config.toml
n_layer = 14
d_model = 256
n_experts = 256
experts_per_token = 8
d_expert = 32
d_shared_expert = 64
activation = "swiglu"
moe_layers = [0, 2, 4, 6, 8, 10, 12]
router_score = "sigmoid"
normalize_top_k = true
routed_scale = 2.83
balance_loss = 0.0104
balance_bias = false
init_std_router = 0.0293
lr_router = 0.00148
vocab_size = 27858
norm = "layernorm"
norm_eps = 1e-06
tie_embeddings = false
optimizer = "soap_variant"
lr = 0.0054
beta1 = 0.95
beta2 = 0.99
batch_tokens = 131072
seq_len = 768
train_tokens = 783400000
steps = 5977
dataset = "wikipedia_en"
Below are experts of layer 10 (counted from 0) of a mixture-of-experts language model. Rows are named router (the router's row for the expert), gate (a neuron's input weights, with its number), up (a neuron's input weights, with its number) and show model dimensions 0-255. Each number is 200 + 20 x the weight over its row's rms, rounded and kept within 0 to 999.
Before each expert's rows: a language model's description of what the expert responds to; "mostly gets" lists some tokens that are sent to it at least half of the time. This comes from a sample of Wikipedia text that the model never trained on.

# expert 38
What it handles: Title words. Words inside song, album, show and book titles, such as My, Love, You, The, as in One Tree Hill.
mostly gets: "My ", "Children", "Me ", "Love ", "Your ", "Albums "
router,229,212,224,165,184,188,202,197,200,201,206,167,181,216,235,215,166,171,194,216,202,244,207,203,200,197,184,144,183,196,212,215,221,187,140,168,192,179,209,200,180,154,204,185,175,202,156,206,194,225,174,208,189,198,215,223,243,218,182,205,216,177,214,185,207,194,194,186,226,200,209,217,203,199,204,204,210,208,177,224,198,212,187,219,195,220,228,179,221,210,192,182,190,168,190,189,213,204,204,165,204,231,222,183,207,193,231,227,218,196,164,206,208,221,183,236,181,205,182,214,194,201,211,205,184,197,192,200,241,152,176,181,172,190,196,177,236,196,214,207,162,167,183,206,199,155,205,213,183,204,200,191,198,173,209,222,185,232,215,210,182,216,197,200,201,222,186,176,200,198,208,210,177,210,225,169,206,210,227,243,171,227,220,198,219,207,192,190,222,183,220,187,225,227,178,232,211,186,192,190,214,171,201,201,194,200,201,202,195,178,182,237,156,161,200,189,208,154,207,165,172,221,222,204,174,202,184,186,197,221,210,207,193,180,233,192,155,202,199,202,199,180,210,217,215,230,190,190,191,186,187,180,167,190,212,170
gate0,207,214,208,190,243,221,205,196,196,233,176,179,212,221,207,156,223,216,185,214,190,226,240,218,185,223,184,166,174,199,213,171,156,232,206,178,194,238,203,174,202,183,215,199,224,190,179,148,203,218,180,199,153,228,196,217,192,183,209,207,202,162,184,198,218,173,190,231,214,183,181,169,224,187,186,190,188,205,204,181,183,183,171,210,187,230,213,198,206,210,197,181,212,224,190,181,209,215,194,198,181,212,223,261,203,203,206,181,218,187,200,188,207,192,234,201,198,205,203,180,211,189,231,189,166,212,213,188,232,164,205,179,208,181,213,170,214,159,189,212,193,225,196,202,186,197,151,209,218,223,225,227,198,210,193,199,210,186,201,172,204,200,184,199,190,204,154,188,205,164,219,211,180,226,194,239,183,202,191,202,197,240,225,170,213,211,198,189,208,197,192,190,194,203,172,186,183,175,209,179,195,207,216,216,190,161,207,210,240,222,185,218,190,150,202,204,224,209,167,217,176,208,194,164,210,180,199,174,183,232,220,199,205,201,184,211,231,202,188,196,207,200,182,206,202,214,189,246,167,188,167,194,180,209,238,211
up0,196,206,160,216,214,187,196,198,214,214,189,200,236,207,230,218,202,203,206,205,223,189,205,221,219,218,232,206,248,198,187,206,205,197,234,193,195,193,221,172,179,219,199,162,259,175,227,189,204,214,221,217,213,218,203,154,178,201,212,201,186,229,210,200,190,170,212,186,210,206,233,188,198,185,150,237,218,216,185,191,185,200,201,164,186,216,188,199,178,144,191,194,169,202,213,180,210,202,183,192,196,185,207,213,199,202,211,203,188,184,179,152,184,197,195,204,175,169,227,194,183,208,235,202,172,205,173,190,173,179,201,194,190,165,235,231,168,206,191,209,209,228,237,188,202,190,183,165,230,214,188,192,188,221,209,186,226,174,185,190,220,215,200,223,182,200,202,199,181,199,208,182,197,192,194,197,198,210,195,180,169,204,200,204,188,203,193,193,171,217,218,211,179,204,197,210,236,194,198,214,180,197,213,205,234,189,204,177,228,209,204,217,242,199,180,187,213,213,229,218,160,242,216,164,186,208,226,218,218,176,219,229,189,215,145,192,195,230,192,210,218,202,153,225,181,201,229,202,203,194,211,202,150,167,170,221

# expert 13
What it handles: Surname endings in tables. Final piece of a person's surname just before a table cell bar or bracket, e.g. Singh, -sson, -ović, Merritt.
mostly gets: "Singh ", "Kumar ", "sson ", "ić ", "Motorsports ", "Jones "
router,202,218,206,172,199,187,229,216,203,191,218,214,180,217,251,203,174,185,209,214,212,228,205,179,237,211,181,195,202,203,219,229,186,199,163,165,179,187,197,206,152,198,194,172,190,193,166,194,168,209,191,211,194,196,180,212,220,231,184,186,191,153,229,185,211,192,178,180,220,214,194,194,223,188,185,177,228,202,182,197,244,215,180,266,195,202,177,199,207,179,208,216,189,186,169,206,198,184,209,173,203,217,200,188,196,205,232,207,193,175,173,225,201,202,164,242,200,242,217,190,197,206,190,176,176,196,179,195,213,170,181,191,196,199,161,180,209,236,168,213,182,183,193,212,187,155,222,203,192,183,203,183,203,206,232,199,194,239,231,204,175,214,216,199,202,220,188,215,199,183,191,199,217,182,200,178,206,177,197,185,216,194,238,197,225,232,178,203,216,157,222,183,220,192,186,195,221,181,187,205,188,205,210,185,215,177,183,193,207,201,185,210,178,185,183,185,208,175,208,172,192,235,248,185,196,209,203,208,201,221,248,211,175,167,217,204,179,200,219,211,201,196,192,174,210,219,199,218,209,195,211,140,177,200,218,149
gate1,203,207,245,201,189,208,204,222,223,208,162,209,194,186,212,206,190,190,237,185,216,187,174,219,213,181,207,210,223,230,209,214,193,196,182,197,200,206,202,172,187,160,194,173,172,177,192,215,202,189,240,220,142,209,195,223,209,176,191,214,223,167,165,199,224,203,205,191,194,204,190,211,189,197,190,209,185,204,160,207,223,164,159,215,183,188,184,175,200,207,214,225,211,186,159,240,174,212,176,215,237,201,174,201,190,169,185,207,187,213,205,196,206,210,190,197,172,224,228,193,199,196,200,196,195,224,211,251,198,223,204,185,224,184,216,174,194,215,206,158,201,195,183,236,216,178,186,183,222,175,198,210,220,198,226,204,197,203,186,196,193,181,215,194,144,231,187,219,238,186,189,154,211,207,177,202,238,194,183,198,202,200,223,176,184,196,197,189,167,188,199,228,221,192,250,170,207,205,206,234,209,190,211,171,188,190,229,206,188,196,204,189,187,165,223,187,224,184,194,199,199,232,186,175,165,197,195,241,226,211,223,214,211,195,232,202,201,220,192,242,198,190,210,187,219,214,217,171,174,251,196,184,221,222,212,201
up1,204,198,222,224,219,221,190,155,199,157,189,207,203,186,201,218,210,214,157,219,208,235,209,207,145,197,203,180,218,190,179,169,196,145,186,199,208,193,175,214,222,208,188,240,216,177,232,187,206,200,197,242,205,181,190,203,178,208,206,167,185,238,232,200,179,216,201,235,175,183,195,186,184,165,196,202,155,202,229,194,161,216,211,172,217,192,207,216,216,231,199,179,201,201,188,191,186,192,210,191,191,198,179,208,201,196,159,190,169,203,192,203,185,184,229,202,174,205,201,215,177,207,174,210,195,196,188,174,217,171,209,166,201,228,212,204,168,204,224,191,229,188,215,217,203,228,185,193,210,224,230,190,227,189,179,189,208,178,189,189,242,198,237,196,198,160,191,180,204,222,218,239,179,248,212,211,201,220,228,222,171,199,220,194,213,189,203,233,170,174,187,188,210,229,208,211,236,193,226,206,221,208,201,214,194,218,219,212,214,178,237,205,224,223,200,170,208,187,205,207,177,191,207,223,179,216,202,193,210,227,172,218,215,192,191,208,233,191,189,204,204,237,238,191,166,197,207,192,189,210,178,203,241,208,171,208

# expert 27
What it handles: Given names. Common English first names and pieces of foreign first names before a surname in lists and tables, e.g. John, Robert, Michaela.
mostly gets: "Robert ", "John ", "David ", "Michael ", "Richard ", "William "
router,207,206,197,200,187,186,214,203,178,199,240,213,204,228,228,249,179,198,209,226,218,201,209,197,238,193,155,180,187,176,197,219,207,167,173,172,174,190,210,179,174,193,202,212,178,180,166,154,171,195,155,194,231,209,207,223,228,223,173,179,206,181,195,208,222,178,210,181,215,167,223,178,220,182,176,198,240,203,217,203,210,219,160,233,192,206,172,207,189,185,207,191,175,208,211,205,185,179,185,198,210,219,223,215,188,183,199,228,246,201,184,199,163,210,193,235,180,223,186,211,215,180,209,194,181,210,190,218,224,173,182,190,183,220,198,194,214,229,210,212,193,215,180,212,179,187,184,225,211,205,192,211,211,216,211,202,152,264,223,204,221,203,183,192,223,197,205,201,217,170,199,191,207,196,220,167,201,161,209,194,217,193,223,186,237,181,184,197,169,154,181,186,204,215,180,191,200,177,188,213,174,179,208,186,210,202,234,210,230,178,196,187,171,190,204,188,193,170,215,187,168,200,216,203,206,187,181,180,201,191,202,223,182,191,210,162,211,181,208,191,198,180,205,202,238,198,187,200,195,217,182,142,183,194,209,152
gate0,163,203,215,169,249,245,209,167,226,216,196,195,206,193,189,166,155,175,173,175,208,264,194,230,205,204,175,197,212,187,203,166,233,171,196,183,187,211,196,233,199,203,231,223,213,203,179,214,229,202,179,173,190,239,248,198,262,225,182,170,204,184,215,198,185,216,205,185,194,208,185,201,186,208,209,238,230,234,192,194,160,180,207,190,196,191,248,193,190,187,173,193,217,206,203,190,218,194,217,191,191,206,229,187,219,199,183,205,203,206,183,211,200,198,202,220,217,219,188,205,184,224,218,204,198,206,222,182,208,166,219,222,192,178,190,233,198,158,210,203,221,187,200,192,187,219,182,205,193,216,204,209,196,208,202,232,190,213,190,194,226,187,186,206,185,204,200,193,199,191,236,181,195,185,195,220,166,147,194,201,196,202,190,205,225,205,210,225,227,190,184,213,184,187,195,164,186,182,209,218,189,212,204,224,220,205,230,163,175,218,160,224,190,198,199,201,210,195,190,205,187,201,229,214,184,208,177,172,193,205,170,258,216,224,210,197,196,227,163,165,180,186,209,190,179,173,185,187,185,198,177,183,198,200,210,174
up0,176,208,223,178,234,218,233,187,166,222,183,174,164,191,226,157,187,203,207,160,204,222,176,191,207,217,201,240,183,214,200,179,206,178,196,205,213,226,204,228,222,206,230,216,187,201,228,214,191,214,205,220,167,191,210,207,195,186,182,189,198,199,202,197,176,226,203,210,212,213,168,224,198,223,216,199,164,187,195,168,232,187,203,212,185,192,220,216,198,253,213,202,226,205,176,201,218,189,217,192,215,195,224,199,251,194,204,204,204,218,194,198,220,212,188,222,211,234,201,192,185,213,154,197,215,182,186,190,235,183,217,180,184,188,189,180,213,185,179,201,227,184,199,180,223,178,204,175,167,184,199,252,223,195,182,217,222,170,168,212,207,228,225,198,131,230,184,207,166,206,226,186,149,230,182,207,185,195,207,193,205,190,189,217,201,214,196,183,237,234,185,192,220,194,203,203,209,192,239,168,203,221,223,211,188,210,222,183,134,224,182,232,192,183,207,192,204,211,185,239,193,197,188,184,187,215,200,211,192,211,215,222,201,198,187,184,182,216,186,184,201,178,199,231,180,193,189,169,195,198,182,225,185,223,215,202

# expert 43
What it handles: Names in credits lists. Surname endings in cast, credit and candidate lists before a bracket or comma, plus numbers in election tables, e.g. Tipton, Bekerman.
mostly gets: "Brown", "Kumar ", "Buchan", "Jones", "praised ", "Singh "
router,229,207,175,182,183,195,238,234,184,187,238,207,208,229,233,197,150,178,186,217,206,210,211,187,238,203,176,198,196,214,221,217,203,185,167,164,175,182,209,210,167,185,204,192,190,176,173,184,164,196,187,202,172,226,191,201,209,220,204,183,213,153,209,180,201,203,180,181,218,208,200,182,214,181,191,211,217,197,172,194,200,224,181,243,172,211,216,224,190,186,212,201,180,171,185,217,184,191,192,156,210,192,203,190,191,208,232,225,178,172,167,219,199,199,180,224,202,207,206,182,176,209,211,166,191,177,170,209,225,185,201,199,210,206,186,202,240,240,164,215,175,185,210,227,180,163,228,187,165,177,232,206,183,217,280,196,186,241,226,220,200,220,205,208,194,227,182,214,213,197,195,190,212,177,196,173,183,163,213,195,209,183,216,169,212,191,185,184,215,176,224,174,216,206,159,225,216,192,202,216,176,191,211,198,213,206,192,197,177,185,198,198,158,185,179,192,221,176,191,177,203,202,230,193,185,212,211,220,192,218,208,187,192,192,200,188,168,221,212,210,216,194,199,177,201,238,190,202,180,214,199,184,185,207,202,163
gate0,218,213,175,165,192,188,188,198,189,243,181,157,194,224,196,196,157,190,197,216,200,206,195,204,225,198,189,174,196,161,223,233,170,177,194,201,192,234,191,196,245,218,187,143,174,200,191,203,188,176,173,224,178,197,204,198,208,216,185,200,183,186,200,202,197,196,176,192,230,198,201,195,225,199,190,221,173,225,178,221,234,222,200,213,212,182,208,169,203,188,203,168,191,179,185,207,193,221,181,154,221,217,181,203,224,203,221,185,202,166,172,186,186,211,214,200,183,247,186,210,194,215,226,207,206,172,187,257,212,207,239,207,206,194,200,218,194,225,171,237,178,225,235,213,195,169,203,193,179,215,202,224,203,205,170,219,192,205,206,210,220,218,235,200,172,221,215,200,211,211,207,171,207,243,191,186,169,204,180,172,197,189,188,211,242,220,193,186,186,205,196,160,240,179,156,200,212,193,198,203,203,176,186,187,242,212,222,207,196,204,169,184,200,189,226,193,236,207,169,177,200,193,226,176,170,196,194,216,205,229,198,198,195,190,240,193,185,218,185,179,189,168,223,207,174,187,185,221,213,201,185,208,176,203,226,188
up0,226,211,164,205,189,195,223,189,238,216,190,229,202,191,201,210,214,201,187,218,236,209,199,201,228,186,153,219,179,173,223,224,194,175,200,185,211,199,225,209,195,197,192,186,204,219,199,215,223,207,208,186,195,193,190,227,232,224,171,168,212,213,203,185,208,216,205,221,195,186,140,183,214,181,183,206,213,169,226,196,194,199,195,231,195,197,195,210,172,196,206,169,178,202,196,212,204,192,174,210,229,164,195,221,179,208,188,189,216,212,199,216,168,219,211,188,189,164,222,225,179,197,183,165,201,194,201,204,201,180,196,162,210,219,215,214,178,236,149,199,196,215,193,236,205,180,201,192,176,230,215,217,173,197,191,233,238,182,196,208,187,241,179,151,229,187,207,215,214,223,224,228,175,237,215,204,182,191,207,239,189,205,195,180,163,188,191,184,222,212,211,191,186,206,149,239,200,211,223,209,185,171,184,191,188,219,184,223,219,212,177,184,226,213,233,198,199,231,198,182,189,145,201,205,174,207,211,211,198,175,197,205,213,209,250,220,184,221,179,186,223,191,233,169,202,224,211,222,180,173,223,193,187,200,199,185